From a checkpoint of a small mixture-of-experts model trained on Wikipedia: vocabulary 2589.
Below are experts of layer 6 (counted from 0) of a mixture-of-experts language model. Rows are named router (the router's row for the expert), down (a neuron's output weights, with its number) and show model dimensions 0-255. Each number is 500 + 25 x the weight over its row's rms, rounded and kept within 0 to 999. Numbers have three digits each.
Before each expert's rows: a language model's description of what the expert responds to. This comes from a sample of Wikipedia text that the model never trained on.

# expert 11
It responds to: Ch/ie word starts. Opening pieces of words like Ch, ch, out, com, dis, mov, bel, plus "ie" inside names such as Jackie and Biujac.
router:489502497508497493460474448453515453520538480505467544510495524491548522472514510505488547497555485471527492495504501459511506492537485519474489508517457483473542474504503466476562495505520482451517501493463535460531507494493460460490509493476523543503521523501485468534454489500474484476487465525465493483497501448458519487493504509473489477507496513519517499508489475484484474516523483494456488538472500522497519486521483490484501484506497524490469496499500525496534519536462494491556468471529502491491504519527516500519414528480472494473530501531474510510494564525492473534491524482518524478521509487502488487567515500568512483528462499456526490551464510507512556473505492480460476502511497458504528491506526500495519519505479508520512527537480485474521507469514480
down0:502528485489479481547488487542508537481528480521475528496507476481537474496500462531492487526475529482513511572492583496463526438468488528510510454462521508465518529500506469498511454540504502529499479521465515485520495467521491504477499462490486526457475550492519497508495532488494582487508442498502524509496488450515517483505465508527522526502519507522481473516498493503491515522465498514463527470508552519500481450535550478503534509491472463508482491508500527479563491510510504513492510498529479498521492467508519490509501455497507511514475487520493449493481515518494494548514476515464475503489521519543541502485484519487508499526529501443484494535480458492509524530520529466516534485484502492531510538498478508475447479520503501457496539506493537515501507514480502
down1:503489533466468509520502507487521481496465529474499514491508451512476516505488503499497482515537468541477479481503508498504525517514483497479469509475518505523494477507534501481481493500536528522450529512493491548507500514514486480472476468525522505467474472485526473498489476533487470505570511461489453462507482479502473547477449502540487495470514500462483512497518521470502518475529516495529493494516468491515486497522515537490461532521523534514492455465486463456466443466493506520525483489520561475515521505466456495474507460488498549494487506489476472519492539516491507509501478560475502510501511504505481497492525513513529546468509458499499486481480471479524489460507471486541459498444539465514470438554530474491497533513522430496486469518490531492526513516533477
down2:539528500493467532525496511492524523473510497515478520487518496508472519485469492493493506510537459515490486511516513471482544493532513523437523543479489581497469481484502488549516490492514509493467531531513482498498467503525466507525506518528503478498519516507444499497511509483474490492514470504484559535499519507493514514476497530560546521511486504532555494527491490505512499560531461469537511509468498483481536568480496510526492506458516527494508496488523502517473504494454504503487496477493471494482529517460515542507488437531494508535473440514481508489515508473485529498538478501519480494505486455462470557537523478506475490447510495474521480503511504523452497542518530532471480522484431505503508472513484481529483485499512523482520541509486489490447504524523485
down3:485510500443531516470506441495518510511533488478467506505475485527496489527512482494504502443478512503498560508499523504491519504496521489499522512465514469467483498525504498503487488485535514477497525526452491533461495459485463460455532538494475480489513532486492490540488562496482495509525482538543497531491504443484501533510487503489505485469497525521491543475551515531483444490480523480508456500495556503495470463498515501505543484479486489474506523520514509500477515468479476493497521450464519523456502462515456509496490510491502512485541478488434513494558463530531508507506499506504516493468500500496458492497459516492493547487470492504508511472492501457460506509532525502530548521459493448499477484510485482512557484466508451531486464461498466476500510484515532
down4:484468465494485517522491558483501510514502533495499513493470497493538507475502507488541476473515500442488529477509525496546555535512507488489494518462506549518489471450477522507539508524466510510497461504471539540472524479526520520491503483469516502510484537466468527464496513496531474518461490507505511496503531517510518522500513468551531490492505466519497483489484568502537504507555494446499533534503467516514508498483518513519522485492562515513480466480493500492526538529485487482515479466493526467480510517498503496469547494458489505484525507499482527512577497477480502494466531510471487481450511494511558481479544514520526514528535505492493485455467445456536449477479503510499533528509515538497480490502531506518520505511458510488458504502491521522475474457484507
down5:464497533508527499511545443518472508481492518507510476491492528513444480529516566534520519494503512490489510484485545508494539463502522504543483450483515553500542459530528496501475461484478504509526500522489527529504473523483510487507514468487536482487492530504512512537511498479510520500468495492546472483496476468468538532486490491514522492446474479509505496458555531474519461489535518477532515501517488513498459523473490553464504515451518474462515441528492459496513482521500518542480521492543534489487508524494493499479545538481492490460466496509508515503502523500481519513477489531519487453554520505504513511502512493520480511522451460469485469517492547521501493507491506485485452504482549516479471504519494510497531537474503530510527469445489452475475507502469518
down6:521533512437524538502487489514515499472500467451509536507504533508513511515489455502555505529522501471488522541509488495515488512479501480501466464520561506501468498557452517484498520436536496504509549511453510531507493462518488553484515512518474479508513495480515509527521516495491502478497461521476496478477527502523498475506504476494445500491502502479505514506487487526475487512508485520524510446509517481463522504515504438445524488466457508472485527499517485517466476489531534544501475521496513499485470519496486464493481484479519512526488485481518537510506481459515556438538511469501538488507531495475484527510514490522485522480474522545468508461509494495505490514428499496501520507485505515496530523533483470507542560496552496503547490492487510478479518480452540
down7:453522524492514508492505537534511508506435529510530488482524473518564511510447461561509475485505509495501483488523517473523505499498478492487479476496496445469521514493473512493497450525478515480515520479478504475468477488495461506511516511536514527539510518500562522458528477528508482525522535536505567481509510493515500464500505499475471525498486478511460488521508471505477490474508477501475513512533452544516479515461472507476486517535523504491507514506490548510456518502485523527505502467504536481532514487510533473510472507534525485492514464516538503476516534491453467575523473496580459511511517540492468511497511502529448521497470502517502479489515520529488475485471522491462487492512467492502502518515503523532463506544546533533492474508519494514495525519465493
down8:537516505480460489485528500521443506548492519500534509468504468432505440430484535457552495494507506518491511459522493448491515483473505465445488493500478462546483499483502482507512503513495480491456492435531479490502494498491515482489460477475474465502496510515492489482459426509537497479477530496492569499488532510483508467506506511476514537521545516475511523490518478541498463467498517486500482513484547516512481525529497488490527500479536523522506511490506481444505507520507460527518495475531495517465461500478520492525495503521486472518516520536511518477479541485485532494494490559484524492538467520460487477522500515539536478493497508521502483483468504501469530481504498484531508511518510481476491440475500488469464496468498503523503492507514544479473508504503545
down9:491556492498534485505479463502507476509507530512564500477508454517516475543492493488489508542495508527504515482487520517473476478477475484472471480511486521457483488493508504526522555520478509498471463481479496505483505486545511523506485466523514501484440527482515476454546526474506511528517505483498517480511481505473510517543526459483458494493499449502482478515482496528494468475509549500484428506493477506476493485483526493462462495498492512490498451484529501511508496549536483471507543524534500441522518524472485523477500491505479532498483524534502473481448516495461503471470507534465457539488444522526455465496477482506513507494526489493460479488478510488556498506517439523518459487436528501516481515524503503480501502496517485504507526502470445544513485472528503
down10:493543519497503536498529514502544483490455467458505500534458529488494466545535505551486477480490533498507534462525514507501441510462521497526524513499523517539525470478485517512513476512498504501530488485480504460495512478454529525464502469513513521527512517514525503475510515494509464481485497439523493513509487509416471497523517510537511468481545486496470508503478462494484503507498485524529459483490479525510461534450509492486497492525480500457484510465542488541510518500495467450513543485465511484528518465511518492506504485498506522545515484502468499513484493536489488492468528543476473470519488527534475439458508468532526466522475516501525494516514507533459533482494474515531483503501488542505512490557483535561475493467459517494519485529472500496530516502499521
down11:507502499486502474503479471540520465514505515468534507477532454530504523521480495514528516476544485544511503483469506458485488464516452501529497503517472506531507516478494501476507493456516483442538538474483496482497474511530467447475551546495487511511506504473503500534538551548508508491541447536492510507522517566520479465505519515507508509463489471516421532517524482473495495488532483475439466487508504467498472488576487476524483483489473509471493474535470498507507489494507498493498475537495505516498498484502503536504478564520511463504521544512520484507536464502508502504523488520463457476457490498492514542521500499485513483489505493483544495501537508535532509513495484477538499525527494502492544491488503525520482505494504521477479470505476465501526458538551494
down12:530502501501532466465494513523482466518517520515509516490515467531513524452461473461542490487488518513499484472522520483440479482554528464442459536477517488512489513508514486529484498505551530465486497491527509514461505509524521488499499518491465498476547454464494497505512498466485473469461496522530479513514515495533539530490508509516445494484522502490479470481493475487500485536506467508511522488529477505501510493490479472536485526503512497501491486486527499473499516480513514477495532517518535538500498451498515503518474543476567493488505473493494497517506490460497532520515447503496529509470486467553494506575452457465488508507532502494462542515483492495515455467480438487526465487461515523485519480551511493504449491491476518479467501483483456496544473494529473
down13:490513525532440519493476524517512460482496467524481522496484541517514510505515457484519493533509514525499454457465532509474481498489510478506522484515542542541518474526504479479489531473519478472520468482527515514515484460516479454520509493521482458476507536536517494496525476532502517490539517450512494472510506455498529505523536495510492461454509504506474518520526508489504481471499547512550517463509500508528472495486556569504477451479498505458545511477474508460501483520534486514504465514507481515512473491497499473529506486488482538515518454469516453485528503474488463457495564499514497506588503506484501494462519469521487521504498512477503542483548473491529521543480520471483485515491552500541508482488518505468504501505528507481525499530486493497473515469485511
down14:509518564480546493534494486488491497483484489495472493516497515458476477518537480504523475460488516494484508508498512482532510502536517493489544531515514552485511490506529506512471509478522546512513504520508469467503486533533522490534485494486499508519563471505520478488502476482501472457512493478517508495543506559518450482516495481475524486478486493483496491489562470507475459491499471511525490538480483454483479461460508484530531479486517498486529488551495483528480517520449489535558548536493481520501530527480492444519462472493517494519501495483437536429497526492541476528492539480492535510503530546483523497512497458512513518540500473530509532528496549485479503475518476502508473520553479470521520513553472482509510494516481514528466483472501518483502499514523501
down15:436525501449505487530503451476521490458554506532481504466528473522532491466503510489520514484513562488512465476473511482459483495493472467525506467506535534500495477509502457510493520513472505508481510444517474591482528459520500532461488529459490471504472492484505455479478469519502497497499475484498527547527530525487499531490487506465518497509483468496506522510513552460518514565466524498490514547509440495495509512507507508507517527517509525506527473500500521496472492512517556502477550522514491479483511495483501499488482425478498465508470505529546516490516487492499469492528499489511491479499551515514549488507501496517547490477495483474482522517536525519483520497467496480486509475480512504502528454501491543462505500503479541484486527519493480470457473489496507
down16:513469493480528521507503493476495499482534498469460535521475500517437490525483478526552481519501511508489519510532462469500500537477486494482496471470536486501515532493493493471478516526499544486510540542507494528466497492465477469538467462474518501489543481458514528523513522477524517467482504511515492476510467562529549492468475493503491484463490488494507516533492544518523511503530560494497554528481531488578470512475499512536504505522486494493497480478506523511500510489502448517476495504469514483473467509519492484479473511491484512475491498517472526512488487531496514488495461455509481531552472516447532471502490506494534526473531496465486542445523488492456477502526505510479479473523495483513503484501531535500543474537448518516482450544491517497450513468465500
down17:486485508508536502484512528454493450518468503490529468513500466487516524488480480476505501489473552538510502567489503495447495485508542491494492487479480503460513465478511511478512499463517513489478530482492505488527506499481518494487609522510556541547510493513526484508487500489464489507489494504537521496485530486540524524508508575466492451490550478506497479478480494497526527526458485522488507513492534525547498505488503546538491516526496510450533556494489500444494539506518481468515466488500502498492511488506492492498503499491475522539484492533503463479480515483517523513506509509547530494452525522508516494471481494465560471507501527515526488542464504526473517520498521523511495537522449495490495515483541495503542446507489484539521477483509495533514496535518500
down18:504477487479497501515502512509537459530488468492513503531501489512495519458498490508525497518500510502460490526499530484519472517458510484514541492480516510502514545481510547504471534497516497518555488476542467514479519495510508523488524521509493416503501524501513467501534536495482502530506494458506544469476450545516480489475472517516529519481482505507454543501510526501456515518523488489532494525509488478525515544506487516502484490527475466485485506497495514537498485461521541466483502492452506450469500496530480503497517496546472489494503425489498519468516464486492452531472535485505554554499455522493451540480498476500509456469525483550482481512511472486495494494506508541466484501501483562528523504516548510493511522512495554511471460498545501541500544491485507
down19:494504555491464508494518476489511522465511516500494502515497545488519492515492535526479514517443483533511487474506523515504518519487492436551488522499450511519486470480474492485546516489498511516496485497513506546513498529525480501481496522482530523541506527503502458526478494519490460522486469488492507481558498486470484521508536523522484529481521491484483467457499464483502516519537465518514472521510486497507512517500469509526475435528522503461455520516476487473487493511473517476459494522479496485471490512532477484511442503484573468505470480447480545495508497479512522500499498457554503543482502522493471519520556535519526496470478477496519515508527550494493514469493508559460543466504476490501519557512505529491517475536475484491528474471524480436497508509469512
down20:456451530468451514504527470538502471472502495495505492512490513526524492521470446492513494543492545494472494474468508521472482475501514493498512506476461496484461449524509530486494479482493500487481508496490523501531486523461488473505508468501485512505525489492523522509527533528507512470512472472506510523498501482513528462530488509493495477490491511509470511504509516507484491491508462488452553458538484500543520546488483505478462520511505514460459488517488487464497481505463467495476509471538549498511532458542504499490478483441468530468486496499565475493483497535469479519522463518499497482528484460494553498490487455516559536542522546499503533460468507494493534516531489514458464468462497459484511475461500511512468523525520518480496491486524502473475535451558511
down21:514528503485483566553521523538486494521461474515513540494480483519483545496440537511521508495510525488522508449511491484490472513499509494472501486531509449494470458477461539505519501499517509506496523490518525499525495520524529497500486520488520500535493513467507499506489505500479516492490458489500513471493461522503511483507513478495524529559495511528486511550492463473500511486514495520483512523500497476548531497510479489512524446476485495495470485497510519491490487503418495521482511488536491500427477505526473572492558480510503504465487507455530496523453541498516502507517517523557481550495505511503479499482492450543492509502488464553481522481478478511514532479530440487542467460523500536481464508548510499494474454501480494535512465504507525510525534525495502
down22:501564484504491530480525522461488468506496496530489515475491491494473491488509486499441528508445515494521523522492488536488496549523492463549559546480499510541473513452453491525527505508486524515476456526501509481529483520468509525528560518509470456501475552517499543467486482494520497525524480484530522522488496533460484474500498531463521515485502518482497558460502504498536517488519492484510510435523491471511488511486518489514497538526505463501475464487464488485489504526507494573522499464521457532510467461523546501491467524491498528529519494517522490522517428516480502503524516515463485494521463529533526454499464497540494515508522520497476487485518503488490462487523531513493501499507478501529489457499526493535484482522525476508523497527532475494520469513496482
down23:500522522518476483537504499492531546503466492502506499565524473490486511461504510508493490486465499440498500499466508513492544555520503436503503465495515498462544473513513480545458555478491493494538497472529508520456497511517540476501498516553480476538483485509522489491504500466512462505514494511477485454528505497488518493484507534458442549488483485487494532448474529443517520517479533468491497526489510511533523518548495497519484527472486478473499470489488501483501500477483486495500528507500487496480515517487503500523444476536494470573505532453506463471461498486520475502505499486494484484489502474529482482484517508516549500518513508483539504505447527543462496527494511490497536482500499548488466505474515500533479512569460480494474506530504513481548492472475501
down24:520487489554528508533500477522506492480494518485471465479527459492571472489509463511521486450489486514498483546523470447500501531475518464511504482514545472498497516495513486502554497463514548475493463522509507500468516508512541488529501511563485501527501515515496496470472483449489499567506499512483481479505509484484503501514541510509495510478486469510531522411498472510490507475445537473490465484533537502518505476472470545479498492511506505494475547488499438515479497495507501503503501499493513490538517532454459476482516481482479506465529496533518507557488514488477499512488470524487488545513478490521490527481509484500498467471481461490488479545526490528489539477465497544474524486526482518527520466494481507520499497479492516498478457453498451547468474495512506
down25:493493476497494484513476526517527514486517506493514520478530507545453502495487523539518468482469528539425513504535460435497539503490520520529458476467477509490497461474541491481531456506528483521524528487556498557488487457557532507515533504483528502477526541490477559466437483537514511550495500470513517494510528461481525511516533517538538500506479492501558503549515533522525507515529503502500505485512513489479468535525533483493548495474455474488518490509510505492459534498525477504479522481478512535507477500493492542463502519551513495472483478499460483500504492450468480494496520497520489492494526498496479536476480485497502493498474474468498490528506510458503492510538530511522522464518523499498495522516485512482493516503492543499523518527477519488462454515462507
down26:462488525511518512470506483504506491459513471508496533513504454509457459466520491528480484549461525493538468478477490463497499526499527501488493496493441473528484514457478475506475544521480466494482521520501519456499546484444478515497521490513492521521461532505491510480493497548505506483495489477501485492492512491541507509480504487469479478459523579472525493443485518482538538516524526498479500505502525525488456484495508483496504535515488480517502509479450470484526536493545491495511485479532474513484503490479507462506504526511501556492494501498500488486451493471480501507471491513490533502467506528517513502473492486526489515517514513459480524501456537454480457557479501525488496518499463476558489447500565490522492479521529478521478547535486545525444522511520523
down27:502510518527500492485511477486507488526502477539510516474525528547480516504487502480479460500508513461502482466526555486487499540480494424480469482506485469473469526482475498474504512492533546507448504462521520496450504463492490474491480492523478512559484468503484549486469499507501468504497482497458475493518532489526433499556483506529481454495491506519491497536532487483461483503498509500482500496499491532499548534497453564468517506486494492486439524483485491462518543494474487479492484480465500454484508529557461484532547467502482456495533517496491504491488472507484517522494481520505453472499451491495477490483504483532473512523467524502498492548509463538507473482518514529495535474515527478537527499524532489469478496543514491485495514501517473525505452514483514
down28:506464486498453524492521487491532526530524495491480516503510450478530470440457465494522474522455498465497472497508485510550523472514535458526485459496510490503499537497531505477475515469510477502504523526477486455466526534492475531546466461510510520500518503483517455528502487533500431514474480480535531502500543539510528470509529523495493492461511481500496476522525510482466487488542521501542512522519505495487468498542492476514505518547529502528482530493531512517515522450513497533501501504483497500488489468469529529508511465506439480482509519546535510521463475487480521509496518491500461498425496509471499528533523496525509474532505474486475545510524505521445545540520508486504549496512539471535523548496510468499503514501482505491497528484514522523492536501498473
down29:579522496523517501480455513484522513507472475496513511458478524470531480518473483493516501480450511467501503496547535481507508520449506505508519497535508522528516448490529503497484539543525513516507493551482516521502514530525490479549531494456424505555522505464525496474525492508516530465516513509502501524496462516478514518533537469545502474470454486470488492490510519500499495529529476487464507509507483478468536465550476463522497481517520508463498502512430516516516538508462480527528471499545498503481490483515501475490505549476496515529513518503540518512517504515506519529493484498528471458506509516488502477461475525498471491512499516489412546519473506509506526456517459497507491518497502485522523521463471524492502505499501504472539489540498508483468482482533514
down30:489519487496509497482490518475522507453483528480525538540503528502510477524537523515501507464529478483501516530487483506481510521529496520493468494469565568526514530487537482507502558459517474529513520493479473558496516494516529489517496489479491498516470499484484495499514512469491521498525471497494519514518503489511477509498521504502528517516485504472468562519500476466512514492481524501534539501510517460555501524480476477521467494463494475580504528504476501544545467486487447494470512514510500454490500499509503509492518478500513467486493496578507452425500514543511538522515477493451494525490486482497501504486477524459518508502507513509463558505534517486521453507513509544518509516521488536446517453496441474487515497522496506479547493498538531510487496495480488
down31:468511500498555515486469509490475506517506504443489496483487473475465505519461497496520496486535519535469472525563514512520504455479489543482499544472489520499493509494458545513510532527500474532502481504495503536509533487492479477527492485506509497515517488510505567548481518528497515501522506508508518495457500524521523539528500509523532477497477509464482511490482539485542496515452519513524497493493518498501494559498482524479445459506440480482497479513450497493484525514524538460507554506515485493511511466523527486497444546521493491493494491529453502483494517455521519526514488506511489501480497509473483514502522571425503482493501484497518482547498483489503476501495517466536507521497514531504532523480467494515512480542498458489482569544490465491536536468526469
down32:481509520526516512484537495519455481508515499500535536503483503518500541501494499555540528521490544500455504506492455527541484528517475505500482488476502479489483470443494483481515498503493506489470488478478534471442480495463526505467473496501507512474537471508517527535525480505500484523489454531511488520473480559485506467509490525459511496488463511489472531493532504552490501492525497497527450558503477510506529476492450525518530509509487492511484475516513448500464530462519498483493519489506521477472488469486503498494479487471516546551537465464499505470521510503530511483486483473489505497492515507507506443508471506457500495523565552486452489509485460517484467511460533533517506540520493491497492509460514512519496480478537494479523507525509480554498548516451436
down33:497528481518480529520509502550463504529496534542514516464489503504500529484460491491544492432505516482514485441521507504485522485477490507501501492507503469516465529497505505456532510552490496504522511491473530465510524473535481505484505502504555531476525504497462477548510535510505489508517531446483486519501492502521515519531518529545480486528449508466500516529492501475507540494474513490504494486468518529514526527548523505495477458501483492509518506496472491516509446473470513477439538518480501507497501497478529500488498519527492471486569517493491468486478497494424509508498518501497510461507474513515454473522440509484488490476491518473485439504462501483488475449492492525500430501475524528418508534530498505515527511494514500490494491498503503560474516509470507
down34:518519449509476492522525523458542510517523482483509494501566497537462442528500472460516494491526493479508499488514515445513482508481498494541514483479510507494486537486521503547492502468513448477488484481483457535501509526506508500539518488525504513523477508523505476528527494461516507541497477499458494462490518523499510493526541475544492471506483502484552500502466535504469487506542480464456485462500542470510453492495472483506518555490470496523473509463496501508502545478434500540496512465483511515546510493453497487548490520471470570500520527500455513440522533515513496522495529497512487534473486493501528481493474503509511535489473522503480482503533496446528540495505517485481471470500531509519500456553505514506493462497517510500529493479471500518478516503524471
down35:513502488519506530445509491504525516496490506468495521515470480507508534520508490506490491517491470450463481520518490503524509504459434519498498516513466460503474481472501500469539470461479513503466548533465502467453489483465511487532507499513480527507506530477463460490514500496489471458520494483474456502528499497500476517519462491516507571476513469495497494482506488484481483545548518475508530456493511466464486465504501519506485495505447497534500491481552476481521507514512552462526462501495503509474541530483538508461514502462494492452492493484487525464499492517539531520493501519498500508498531534528505533503459490529491515493477527501497526468554494477521497539510446489472506437493537467500508545506570513478518486501531516531500503546552507532473484489508494
down36:523458514485492519518501506522502506494532484469494460497512554492489508486524488496498505471511416559526508498417484474512481515494528512533491521487512495507493505481530496467486538545501543511487503493478513462520498508521498529508502491477497521486526475492504524457462522510497447510534448507494486517471464511486545488514533469541503505491521528464500510522509513478465539507502511497513528558492490484469435513529561493524515516495488511529493498521496478512532502473492557482465509540533512426500502467506522486492543523524482551516499489477528518475496529497508490488486516464517578473514538506531532464497531498462530469463504514528484491505506501493562464508508511471516500488518482520498516481493481517526495512521480498468544496490531490470518519504512506
down37:505491546505498495485504445469493480494530455464480495504511505537529480493498445504463476508520545497507506565518498515479493457494473530499506461487483462511463503484506505473494519482527471536500510522511485562534497452506465473510538516536480450513499469491528487493502508500523545481490520502539497475499514474488516540500472538521478497469503514492473450518507513492516530508480468481474477517560535520487485491515478508471520572509486491554459494534525495532488495518512554481541517543501523511501501527483514497515511509475464452532550533492504526522473505468531499489451454517488512458499482509506505560492501488523486522543455469489529490507492509527515494474521510462486510518497466484462528502477519532506489506507528491508465492496493498470483471464523458
down38:489504489523532501514475517497527514526492486477523500479542486474514470476523505493529482510516506508474517540473472502493519508515476516516496511482511485491502473519521463514517502481561515489474517511495512542490506485476546491474490489496476488510528524528472504515492509546485488487494528432532464512476575467490531490479462475425487513476483478546524485482510495514499486491481499485552509490503482436471506487538445546537528512496508491484530532465512473503506495469507505511518508476516479478523448493456490486511499517538496508576492465467474505477567497483472503518501514502461502511534509494523521516454475515478456465517482492473522510502533492522533447505482510542521504468543479497479560454503476469520501490481520504478493502518531532492473469506477544
down39:488458503546516487473501488505521487518517496466509496547468518496495476517507453511490508481491501498498473486520503488498481518537500463509539490481531570489481503461555499487447519490533485454506485525514489520510518455470509515455514484476528503543510560488434554497487491480520496546484507524556490500519482463486473482537528508488503491480494505526481505531452509515423473496517470507491521487506508510485494455472500502496511529499425513479494520458490471470521525528467479511487511530471470494513484519463527509535467498474534514485470574482502460502531519499487495533531481483527497506526489477521530516478482503466521520489502505489524488542465464495480489490484474487477456510518530470484512498491502533509512484451503506541476500521475508470496518529522456
down40:467515506514530453487494480533553536490513522474545471483522500480503541475507507458470522511537500555476456549491481499480503478536495478500510506510509554484517475475481506501476515517498493502467538481506458491532527477480488462482501485518501505493473479464460501490490541498530482501471519501501481495468502538444501476494476478492527531526524518511481490481497482455465486484467481515515442513527529516476509487498492515490460488518468482523522529505520501503423473452473522497488510507501504502511503476494476499465503455506515482449529473494465575495551503465467506483462528555514478527472482474524514536517500509481515491507493475476480476463476520470546506537509507485494514500498485480482510489512463498485519477516453518483501466472492487504517508552429517
down41:535514512536501511511502535485492522494530485530514503501468483490531533505468507488494459523489518478489513467477480498572493539509506469506526517502500443516482506537494482492494509517529532487544486492445491483512475511543525475510484511485465517526482531526545506490502493519528476528544505459436484508498452519516508477470484475505524465505525483532496446479488513518484500497529507527501505476473468504468466456522532527459487533474485560504457533486485487475506492513447554460511532474564525483530523533483513508476477494460494522501516507496532542557525477505473539465495525502459475450512490504478512470500466508508527493524482469501483488505473530529516498489464523522517518499473474488476478483501537493506528492454471499498459493527505527525493533500519500
down42:497486510497492499505494542464538502494494515479450512498505476482490495499561501488494442470471506525533497534456470499509486531476498499496498530490523508454527545492509495501530498522512497469504550485509455475482510482543497486489490525454493475470509488501498513535477495444505521498481491568484495506463503546515481491514535512491525511517564492562474493509527501520494540502459514500528511558513500510512495509522539532509504477452549542512529523537512513536479502496465468502512457524546484494472524506449473499517496447517505549519488466485495556482515494518474519501499477479545494488489524504529471462499502493472522537479501473504513514523566498498513508461475464471473491518521514501527482514508523440507543482493473492473502504513496482520493460522470482
down43:485455454534511519503485523484546518473491483489494533523454512501496492424530532487522499509496500499497499482522519504506525510491487493538474529539472449490518478459479478526504469493490495459487519483492516461477468545522522533463481493490499501488521517513440489479516471492451499505467532528485501532578501490530473504504494430489498553501530451496496502539490493497573548560504504498484531491487500488499508523512502479535476467516509471492522471514540491510501519532474496525529521494500495504525499508523515466477481489510529532469500511502449472477448506459503528496502463496492494511487487470510488491535531497502470456519482538508518511516509506458464483506469523492526519492498531518499489532466525493503471447499486488478507461459501517529451468518492514
down44:518514527459509519505506488450441526542503477491528496463525561470554515475502490500501512534541499495517528467462524515469539516519496496516528512437454503486503492520460450547497513481448525485486495520463493491459488506492494465539510500533518519470465483546515489526537464515501514486489495484534503516472494476536501495500471476560475488472514466456487508498500523479534529477510496445482507510497536491514418470474466475474509445513492511498479531508463528517442527519504474510472551515504511436479479550485495492500530518505517490500476505486542493481497521497496479468533543529544492508499475499524499480506502535517527507497510497506496489491496486502478503535484514499456526477505500533497528514520483523489485516498517544496484499514504493471527521505512486
down45:499517485477485509466472486519532524517499502501507589539485510502508520512486495496535465561457489481492481523492504496502475532518514507513508498493526479523485503515536520487483497492499501498469491517523513519491497493506513486473536494515429432498509523523503532467492475506529482540464517481479475491506484503508525509476498496524557493488496529493456466537492502498532441462467496487488509544496494450486517530557500502512538527494493506548524494510511462462491502472491503490469496497520499490506506546527537511478523508489507462486524504482474500516498448494500478540491493492520487471490486494496489548452497542468524454508463552502504523463468563492477497478516526450546504532481506493484519491531503503526517498509443515472498523553488430519530482525509472
down46:535502513498471507461509517432477502514505470497498504536544459492509479493521492502526522445541522502451535516510515497506472489464468495510499496503483497487512501480477502459495516522541514493528497480441519555527478511492534521485521480467506488520515518483522539525481521468475527526444495536541445460491506499504513546465492483497503520478489534503565484495530534550483495519503487476531489521494464499499448490506495505501506494526460486490462582492474525553482529509450514468544499480541487500538521467448486515542527535464507496489513465504493503511500478573500515496538509476507472490483502524480472469510493485475479471531513509479544494496485510488516544498516505514500529498534496496512527528487515525479508501531474501521495500533506486511508477523504465
down47:532517454466472504484524465511517509496466462499497498502474525506474559528535482494486491514494485502495505530448484530503506460534506501512452478477488487531494488466498543514505530498452478502528461494498510473494480507489517526491481458539524525504503518524480479490458495482507527539511537490522516450436500474529507448485474492477457537488510536474498489547493553455493531582485494478518508521494505455487467515470459491493535498496538506488493501525470474543509507508505508526499508501514483467453481463464522507552511478462493487577502498467506473485474500510517489489441475517483510512484469502504506500477522487489477509493472479493496526501495434480534526509520527515513506485531529484494512508522494484507496489480488492527476487540535458468502483549483497
down48:509511472527509503440485498482533525521461480472505476501466472516515508485546529479513509506485502491533540461614486459514476498515498470537498513510513495528515511504510504529528494494482480504510486520476487508497513498520501490453489484549521472536507515483491514503457478478535497498496478488491508504491479483545496531466545497484487524498453501522524551474496508540483457429491528490488500533519548541513532490496489476498498493527509460526482515509541484562505512477500508455504473535507515473483489521479497478520496492516499522516492519485509523507508524534482463523515469488503532531509486508532486536463472470508508526505531504519502532534517467526536477501462452501508485476512528532460534463546529525504522483495498521508554516464470504501518517488559467
down49:481487490504468491515505483483480535470539527505531501535442508504499491523488501507459514503519493505489487498490488478475505530515507517506508528481508482465481494482488498459477498490461534535465481499500527485507523457507485456472480483514493525520502486500531525503518492485513516436482494519501509504443478528578508498463499508471503573470518500514438485537505523482559467472513501530504556509478515500495520506519503492518490431539501517484521513494487488502490494488494497481422489485473473468512453469454524483515530513497511485488520495500503481476511475454522509465491491554536483463512538471474464497536491508513545495492510499518527463494461481489489521544536479462528466520513544453483483491534531491484496484484491526466485476454540508495525501489473465
down50:499492521486512493481522478503491506474481500439491567493506478517516461533515480486521466492513497479557522493479493501478495521507520446486475508520526490463490508467523471516516473489543493525467491529515517461544508526487521482537496487539483526514512459473511508471472520501525526528525487518559507507571501492483529518487491511503530476491522548499488448478550498473483522555484467506554509488556474484507541486542522496517485472516494475489480473479501511532500508476511509480530489527482457480516490509474480508538516507475501451482513454499525493502532486512471514486513496512501532535469543516463490451534504476462477497511515496475512479470458492502483473532555531525471544550496503528523473530498460511457475470496494507506550481500540503499500498494499497
down51:503493468512496507520533519514522475506503481480470534517439453499475512497495532483498505466488544458524513480492487533508510495504530517489513431486530486493520512496492486495528479501529521509460484502537510495487482483497557462527538525537495546518505469498483479486488525443504485496494481496469492483486513501505521524517490468463541523477536489481490501521527524497501498475496474487498508546515503474512499513500467489510492498530491522487475499531529501505502539500498499482494489466489516486509522509507523517517483520481542503557540454503486471483472472455457465503476495485516561536470528536502515461515478544533510490514532506464498558534517491523494491398513544519508508492483489481475524431475468536478469504500535509504516452459478506489500553529526530
down52:557511535500539470438483515506438496510529502496518494510500487474504505486480554495477482503526476521507480512520511466482497494520492509570498499462533481515526507511444470470516538467503501513531482490452443543535534477493502480541520524531481535529504499480500499512496485497481504500450512543507465502477482491486481480500464495524546535490490516534505518480486493478482471474551498556517509493492526493486520537553458491482504454499458521496508491541506502466491544477486522528492463495546532512482552499479496506511490546477544501505494502506460475494521477515508517512489474453482540483540558476492440465517532513504511515499496500470486530498508463457514502467497508478508488510491500518508523507510480495471470519462510490489490518528490527520526507542528474
down53:532495557487499488506531484468515477476516489504520507470510526500507472496502521500512507528497524497492523457488519522510570508496528465506474461493524492539555503521500469526447510515536494467497535486483496486517540470504504504514493460499496538538513503491491515505504536528508485493507509493485488457474535507515497544507517458510506495472495556467509454524491512550522490508511551541509519482500518511511515458502538508490486500494535502532494544450553445511485527505441483510494515504490460552469527501515493518479542500511527506515503452446495496489482517496469481490475529482527473492490511500491477509532504503509489515544498527533471523512474511463501546439493487461508492489444463539501469478451473505524554510514501484484497520497535489531505470449492544
down54:469499490496497488477478520502485493489473491480506476507481504463485452505463507506519472507479519458491532495502555506476514480537505514422503519481531517444507514497492516530486493496504522495560515517500472514438465543500512501502482479509484504471469527529527545502539492471502502509515508505503543506472500512520519482536501530481528535512502533525525495459461483501475479483471469499552562519492510469470490513515524491522525484506499490568521496492512534485513531510517539502460453486469503539484487474484501504484494527477516463481520517478452528484481502473530553505455475460480475490543488467491483510493487505429521518476511551533496502510437517495474515523513522516499529491516504486492497488509473509561504509488551498497501535513445458469507525486498498